Weights of a small mixture-of-experts language model, trained from scratch on English Wikipedia: 6 picks a token.
Below are experts of layer 6 (counted from 0) of a mixture-of-experts language model. Rows are named router (the router's row for the expert) and show model dimensions 0-47. Each number is 500 + 25 x the weight over its row's rms, rounded and kept within 0 to 999. Numbers have three digits each.
After each expert's rows: "comes before" lists some tokens at least twice as common just after its tokens as in all text. This comes from a sample of Wikipedia text that the model never trained on. Tokens count by the router's weight.

# expert 41
router:472471470538528470476554469447508517472452525483505505530490505511494446543524461487465493489539491512480487450497503529483505495481504479523521
comes before: " | ", ".", "0", "–", " |", "\n"

# expert 44
router:491462499532514490488524479474499518508483552461504531525501534516497488562488487471479481446504512475509479445431495500481472490459480516502518
comes before: " | ", " |", ")", "–", "; ", " ("

# expert 3
router:466465504580546505518481490454522507503504527475532506535497496524511490515526495478497472484463464517501506489453495505483512487517509460514494
comes before: "\n", ":", "- ", " MP", "es", "ect"

# expert 57
router:462508522523556477505527471469550486478461499502505499509509495512501453546495516469506461495504516494536489469424502488482484496507489477509510
comes before: "1", "2", "0", "3", "\n", "4"

# expert 7
router:518466483543474481511518499499506506531475461525547525517514472510520526526525466467509447503509488517485476488476476476487503469464550482514530
comes before: "| ", "|", "\n\n", "-", "The", "=="

# expert 24
router:501479512519482488484487457468477507483467475493507500533487498494497486492485474447488447456497462550512519474475504515458463500476508491466509
comes before: "| ", "\n", "|", "-", "- ", "  -"

# expert 19
router:500459529523494477530516455474530493486464509496526483518497510541477485508517524497491462492535472477528468466442509502505469483495532474495507
comes before: ", ", "–", " | ", ")", ".", " |"

# expert 45
router:483470450526559475505523460483510533484484501477527485530490507476507485484506538494499433495546501502497516483459491512498491446508499492493480
comes before: "\n", "\n\n", " The", "The", "==", " He"

# expert 18
router:478462502516523490517528476475547472480437556488498518516520505535495509545514506495470475482504479487503496483459517495474498512497504493532542
comes before: " | ", "–", ".", " |", "; ", ")"

# expert 60
router:483463492528476508516488476456528569506521481483504505501515490496504470497539503484480471475507476468503493486467510513494491492506481514484506
comes before: ".", " of", " of the", " and", ",", " was"

# expert 11
router:511465499562550493476478492472504520493464475488493517520478513463510529524514474475496422459536470574507479515465500503450516505496503502514516
comes before: "| ", "|", "-", "- ", "The", "2"

# expert 39
router:473491504517530465515528493501530499478485503493514533533471507531496502542516485480485473478520450535535510477464506514419455480470474509524476
comes before: " | ", ".", "1", " |", "2", ","

# expert 36
router:506451492511483494497515425472524525494484493535491502504514511496491487507497501455481445470538449483491471459433523488499483473472519496485475
comes before: "\n\n", "\n", " The", "–", " He", ", "

# expert 1
router:494474478543460480515492452453529534522497465468510515490496518486504495499535541461460468471488489491525487468482501474511496515482487497480497
comes before: " of", ".", " of the", " and", " in", ","